config = dict(
    n_layer=13,
    d_model=128,
    n_experts=128,
    experts_per_token=4,
    d_expert=64,
    d_shared_expert=64,
    activation='cubed_relu',
    moe_layers=[0, 1, 2, 3, 4, 5, 6, 7, 8, 9, 10, 11, 12],
    router_score='softmax',
    normalize_top_k=True,
    routed_scale=1.0,
    balance_loss=0.0166,
    balance_bias=False,
    init_std_router=0.0253,
    lr_router=0.000543,
    vocab_size=8681,
    norm='rmsnorm',
    norm_eps=1e-06,
    tie_embeddings=False,
    optimizer='adamw',
    lr=0.00277,
    beta1=0.9,
    beta2=0.95,
    grad_clip=0.5,
    batch_tokens=65536,
    seq_len=1024,
    train_tokens=490000000,
    steps=7477,
    dataset='wikipedia_en',
)
Below are experts of layer 6 (counted from 0) of a mixture-of-experts language model. Rows are named router (the router's row for the expert), up (a neuron's input weights, with its number) and show model dimensions 0-127. Each number is 128 + 32 x the weight over its row's rms, rounded and kept within 0 to 255. Numbers have three digits each.
After each expert's rows: a language model's description of what the expert responds to; "comes after" lists some tokens at least twice as common just before its tokens as in all text. This comes from a sample of Wikipedia text that the model never trained on. Tokens count by the router's weight.

# expert 42
router:138098121157117188212119100092112084131135073077090123152164132105070116099128152088163133122123153091137132109107103128127083181127089097101048064088185161125113164132080153082108160144147161137098142144128076106145187157155096109172182141188111104164130151129130090123125058156087103092130123114135181171184168114113157155164122141095123089093136172123089110168099121098125124095151
up0:073161101093157121152119138122132150121093149188147209090125156204084079082151162139191145137139117102135192115129114156137083071061113105068163163080113111148094105076191099158086151096158186115145089105089113150160171096176111152178144121168121143162115144133144112129094119104110096144149152111149128158124140108131101145190100143128148138097126097090149127160127186119118183080164
It responds to: Verb-prefix word pieces. First pieces of Latinate verbs after to, at or before, e.g. ret-ain, acqu-ire, con-vert, and words like what.
comes after: " to", " at", " on", " and", " in", " during"

# expert 17
router:144202190120072103115122199108112116130145126180109112151111131098123150047139094120148098151130121177093175090102086109099062169126144095148162105073081119080136171115107102138188138155120158168116159153094121162161132166169109144160165177119114189163074136068121140139089080110066138141154115121133164147147150082144096100127171122106121117123129138074116145119106134076179086165098
up0:106143140100156174140160133137186083064143165130157145146128143037126115154141094128107112129162116151173153086113073116182126149148153191077119154104111083089151117121145108092147152122171128151043159119104177109142172096142175101162103202132101159101112145098126145162138105130118156149163144163181140071044119144138095147085111094114124150145130078168169099111102094067117146109170
It responds to: Space before numbers. Lone space tokens, mostly empty table cells or the space right before a number, as in "to 3:55" or "| 1985".
comes after: " |", "|", " in", ";", ",", ":"

# expert 45
router:125107068198159163074109065053097130129168104059191176144110128105111098105095106100136079163137099127121119124197121113073110100080093104176142146126162153107142122152149099113166132106133124095164160091147105127148145139155132126173142143150168048167095100108114060144128114136134098119209130060104099103173137125122118132164109157135093068074132128142135135121170092152096125151101
up0:091127078131161137118127116117122125157181119086138118161106166083135153099114141086113107098067076182151071131160093147109115127118121103137146137085187119084071167158124159037154113122123184118154148100114141125104124064170133090051123092112136107159155184125150114154088118108177118119163158132179109134172162061121083164153160087181170109132106166092169135115172128100153070126147
It responds to: Table cell separators. Cell separators in dense numeric tables and semicolon-separated data lists, like bars between values in asteroid or election tables, and ; – lists.
comes after: "0", " —", "5", "6", "3", " and"

# expert 16
router:095159089131133137150138199098139101106120167101189110188201184111141129143166198164140118094143101116138067122123105156098131090111073117109132163173143096053149165076120152120111165100097139141146124143136118127121133145131118090101081146140155071117096130103191109135120105164175110075104111140147131129139074075149062119161149162112112103088053162126080139092090163143070128162096
up0:179171096130123140108135122138093093126137120118134116162154137110107119085116169106065146127121071150215083099114135110154108123137112165118191085171067142107128110065081108102093072084094130118161155111136161128147087145171157124147132132097123099147132124167154121221121133168088088166084099136113110147076100059079158149171105198131094143166102133086087130082187137155105135130155
It responds to: Time-period nouns. Nouns for spans of time and similar count nouns after the, this or a number, such as years, decade, century, months, 1950s.
comes after: " the", "0", " this", " his", " for", " first"

# expert 46
router:121209141081074157187113167131090128113138123097103206184116120101145124184180123138170193096083152135144112141144156069130183088151124149142129104128186145152176105121166077147166152184118113098122135145108149145127113139113142110167108152101123166090089122112126082149147053110145089100160105147157121109185188110103082122176134130076139144079177105142112061166138107132114158136139
up0:099172107154096165165133118136118080133084126118131182156096085155129172110178123092161153113102179138100115093104193179132113169094107098120059156131141147167119086160112097142139195083105119129136186156147161149151081130101117129136095107139097241115177101134088147062162134151144111119135162142134093178113171156135144108137124049095118111154143202146097107103128099111154138092165
It responds to: Word-start fragments. Short word-opening pieces and lone letters, such as p in p.m., e in eVisa, less, deep, often in tables or lists.
comes after: " |", ":", "|", " (", " \"", "4"

# expert 24
router:147161131131109075112175077075142173130160086095182122114153122130071123090130127111114112114104179147128116177126165110094133093191119103159140100120164106139127152092136141099184102109152070166175107097083068151151112143130158165151140194149135136178085148062151093080125120090168072053161083148114089100142174132102101195096094094117120109098084126147136172126175135130168100128122
up0:087059162164128132175121143134137147205094063106120161128200097144074113130109159099147112066096094140038122148110158165117158150157121145051074107108098188127105179113166173143156208139110098172136108134119144151094112120097156111102123146169151137123137137094069136098119134132137153126128141090141120134110149163116150130107100132157170156155143128179078141189162181100141106116075
It responds to: Table pipes and articles. Pipe separators in election and minor-planet tables, plus the articles a and an and unit words like km, kg, cm.
comes after: ",", "6", "8", "3", "5", "0"

# expert 43
router:096074136063106121150112113150108122108105116171143152144183114096123172167117117145119098107086123165069179111074119081116097133191119145152100171191112108131142143100122154156168158090174110136145132087063096184116156164090113084165140141148068133144124122179146103061158162167100090106116159120202135074146097096099161090092102175107092162106127123155133108178121172106081107109150
up0:133136120068149097108128149078173144091092113108161100102221153090161136187118199134105188150062063171114110138097135100098109119166149087091072128131176126100142135157121165141099174123137165120080079120120129113072109141090092137125135127152141122094081140115143130153186081159102122126190124124143145114139091166083129176222106129148089131136162163109092124114092116122101100092162
It responds to: Word-initial stems and years. Opening fragments of words like Gen-res, philos-, mathemat-, cinem-, and the digit 9 within years like 1994.
comes after: "1", " a", "9", "-", "\n", " an"

# expert 44
router:177140047133129104154114120126158097123101138142129128118137127137133130160189123171116105114101149119101138082126109104177149165108104124120182186185168097131084149106075086153053166153198063082108137131084129169131174064153086106108161114164167134112099119166122147149110155094108150171038118107103115116144131140109148119123174109110124196100084133169154143147110134099196179094101
up0:162108134075164088158086113138129122210108114113108140118217135171132084160165109133150125110084106089150194172137122142110147110086161147115136107123157096106089099063103101160139143105094115123176158161098168176141142112144118156139118110067155107183109150062129180211142079124199160113107107109113105132153145156135144122141076089056097129099112136124175078121163150110140149111098
It responds to: Discography catalogue digits. Digits in catalogue numbers, years and stats in music and film lists, plus words like album, Chart, Award, chronology.
comes after: "2", "0", "1", "9", "-", "7"

# expert 33
router:123092110162080166147188070112108149095158148156121119147169142144110154112101125086153143210133121139140132125078129055111107124102098123142182106181086143122177112156105126145152129096181174138116144098148137077106131141084093157144124155107115159123094064130111100137101116154132183102086103179121100105186168108130070098085197158168073106134116101108130104151109188124049194140120
up0:163145176103073153156128082091173135129138121181143124101170192120180133142161119156134176119135132143133181132092108122175125086145148117184190146150103100172077161128098113149096147183100120133105115130142099134116144170200140095119128118167110106163095085156125096157128138064118107117104102182178169094165134168177114126168103137120094196191169180154116098121154107182123162198122
It responds to: Year digits, table row starts. Inner digits of years like 2006 or 1961, leading spaces and bars opening table rows, section markers, and United in United States.
comes after: "1", "9", "2", "|", "0", " in"

# expert 39
router:162115098059096121112160108109124073099137077118091110103120136118135112085104151134092146103123137116124171181153119135069173169075192090140119084165109170145178196127105104109122077074130113073105134143179077132146117173127136167112138111151177141084098183064154125143109134111062194152144180157117125117141116152186152131129129101096127121138098123174167132091128164116038143143152
up0:157077119171167136128169062146152119125148150143182180157089137154080119094141155105096100109094112131090108129087112082139170136153132163136107142145124109162125109041149146092078163152151091092075132118064111149196159105086150119100107164169122108135133101137157130089189154107075169199091145151095126118149161128095099150137064197121101137152130101096111163176154167091103122154175
It responds to: Line and paragraph ends. Tokens that end a line or paragraph, such as a period plus break, a table-row closing bar, or list item ends before the next dash.
comes after: "0", "6", "5", "%", "3", "4"

# expert 13
router:126209101136106096161107099075050142141133077118128133165085099160107169148100077140050173157162076083160097141141155129077196168201156128105139127142151116116172131133121085091158112145071129117169125095141126138104080111147088177114090130119193121084107160170093102164169106121157186093128140118146102098113111179156128147135122128106172083139119125172176126103107115095106103146153
up0:114098119145115172125086158080191145153147132081126135123119098082196164109090190166126110172197125106154109095112151098158117121131153206204141209115160151118065114162134114175124137161156179122150115160111127156140123115116117110133122143106135142113167102135116093150161094131106119104070123077103092093111089082083058136196114105147163145135115164172150137091110079152115151120189
It responds to: Infobox and taxonomy labels. Field labels and separators in lists, tables and taxoboxes, such as Genus, Died, Candidate, the %± column, and pipe dividers.
comes after: "-", " |", "9", "8", "|", "6"

# expert 20
router:135110120124140129156111076085178171124132151212048112143197086100141190188125181139137124100079124149080144147066143159106194090119181132132168178111145143143125093131135126104138133129139104163124136071057128186120141147127081100143127162142126114153151096104128127164084089161086149121074136104145143059106102138085152153129116096124123150114162097135175123161142176122135195091163
up0:183105147098102139107195079139138151087143117144092153088172084121164177099127162107130125149076153148143124128113151080115170106179154171166130113162105090089115161168107155128081044139146097149103077085107123131091140172139112097134145118122090201186087135158159121179148128136099088132073172123109118103178101109105136126158111175165092136120150071104148109155131167099084123219150
It responds to: Word-initial fragments. Opening pieces of common nouns split into pieces after a or the, such as pl-inth, vol-ley, m-ode, 1½-st-ory.
comes after: " a", " the", " The", " an", "'s", "The"

# expert 28
router:160169089136113162155105125106148194133072189140120129107184175152170161208115179114173124176139073140106068155071124115129142126096188119151159157193133113109066149145071132141110107129086123098144154128157077089140171103162108107155099148143125050112128073104065125113093097174172160116118094103149082157107123133124083123153126116142093086187095116118177133121138120132129122124141
up0:156198100143096171161125160155176101081065077153136156113166159138149145082125099109145178151130126121131120112093127112115190130114091144061072122175153119151143157103111140183159140088118119114128125173153083105110114095110138161101130151151183114109143094149168093068168100081158166111149165165175087154115122183187177075094120116137123197129083112155149080153070110165136125117093
It responds to: Role and event nouns. Nouns after the, his or 's in sports and politics prose, such as mayor, loss, hosts, friendly, and age in census text.
comes after: " the", " The", " his", "'s", "The", " their"

# expert 49
router:165056141159116145082147128172187128132157133051054145099163147091160088111129115155083117131166154156173084130144114084119139125129095142129101095141146105159126098111139170180174130153159119092081179113145149174107109085098140198097138164165096205127138135168087090143152126106109114157096123149146187105145173139112162148103136152143143111076144063069120100145101077172125157084153
up0:131109125156146146098102068116168122096172125146146059150156143111116152125101127157063207129136061101149099121129145077147111116117136113097193103131170138134122101221113156133105180160131141088097166106164164128143138137094178131101129125140134140173147112186116130137075126093085166075120122149113137200158151089157130149109079153145127082136222115139152082105131105091172190162127
It responds to: Prepositions after office titles. Prepositions of, for, at and with after role nouns, as in Secretary of War, rector for sixteen years, leader of.
comes after: " |", ";", " member", " by", " /", " of"

# expert 38
router:121092126133118172144129103138099146079135098108174164110141132162087125128164142179132193099114183098093118137152170170130126163109107134092175083093170082145124148102104066154100074075190090106166103148164084115157074151167076165158163121197148149161079128155157146164165110139117092071143074173092111159203123103102071146159101152167123136121159144110144124155141131122159172139110
up0:120090152107097105156171097092082084103137118100118147159142081148163135164177139130118166115182165181135150113102128107128112120107060147142174159139157160155093142118121146094190072114163125082188135101165139125111096050072159054123114140160112116200148174123174121117151093097135127117145117111117096146122161144185143125164065134147108161154162129114109080097138112164215100160077
It responds to: Zeros in tables. Trailing digits, especially 0, of numbers in tables and figures like 1,200 or 48,000, plus table divider rows and above.
comes after: "0", ".", "5", "9", "8", "6"

# expert 53
router:151160139123203096191145137112146140118129151159123141159198142112134151173141187106142140173130104146094122142074129147099107185129158137143159176127159114067106176106116091174119160167153144118154176117126132185163125131128155099111071121103112058140149117102119140161115114125117184082087165147189098137080127128060086094134161082160177125135132073104143156131091216164121096092090
up0:129098056157147133131126156109132140203145110097087089107150116159057156151128143104109138213090098163083149161100186127169154172133145101161169160109111085108098132099149119098161133059151146087164066144093075142169076108131114151130111136119114139147128189080109143113118141132159140129179092119145113111103163114096092084115091127135143121129041163140158065172061138109164145132102
It responds to: Topic nouns after "the". Common nouns after a determiner naming a thing under discussion, such as structure, length, story, publication, design, results.
comes after: " the", " The", "The", "'s", " his", " this"

# expert 52
router:146094110132123138124118129088068084106124110210140119118182183069118088138122117123105104096137159124139131125137062161122185119111110065078108151158157089102120170069074183167148116152186113062173099166123172138099203108128128116156145101178141166100080067095141146130102096083123151098141132126079106162154124170094119170160151121153124108052152149115150109101099150117157150128114
up0:165080146165172070091168147110092106149131196089114171103073114162122102123118137134105146121078164094133089172129104073109159140120122086138106116107103118136132140147061130094097151126190089159133092110135146153113162082100098124079103131130093144098133079199121156105132117139152149156099144216105124121143079044117141131148081145163096134114128133143099164164176168171071169168184
It responds to: Digits in years, scores. Single digits inside years, scores, percentages and vote counts, especially the last digit of a year in section headings like 2020 census.
comes after: "0", "1", "2", "9", "7", "8"

# expert 26
router:113148168127103191177148185104151115108144158088075164185212159086148117127123117112130149127064187138093135137112106123131106099156192146132164187115107081146090180086150063188073145129105156137073151125146082153129107100134091073124126100156123085130158106100129105148160110126110137093140166141182167145077133116070093127085079095086147118128131137107085162086159145118130087101124
up0:121163141117117113141090160132140110146140127125149160111176066167189147091136108170090186102141129163113126117090114192108143065126104134154084169062184149166091111090068173176096133110101164115118149170143113110121158129148092138127104084106118108175089070101148170091108135145087161100131136096153132150148140179086161119075095070162159094141201169102100140130097106103192091109167
It responds to: Gain, control, use. Abstract nouns and verbs of acquiring or exercising power after to or gain, such as control, gain from, votes, use, Turnout.
comes after: " to", " of", " and", " for", "'s", " his"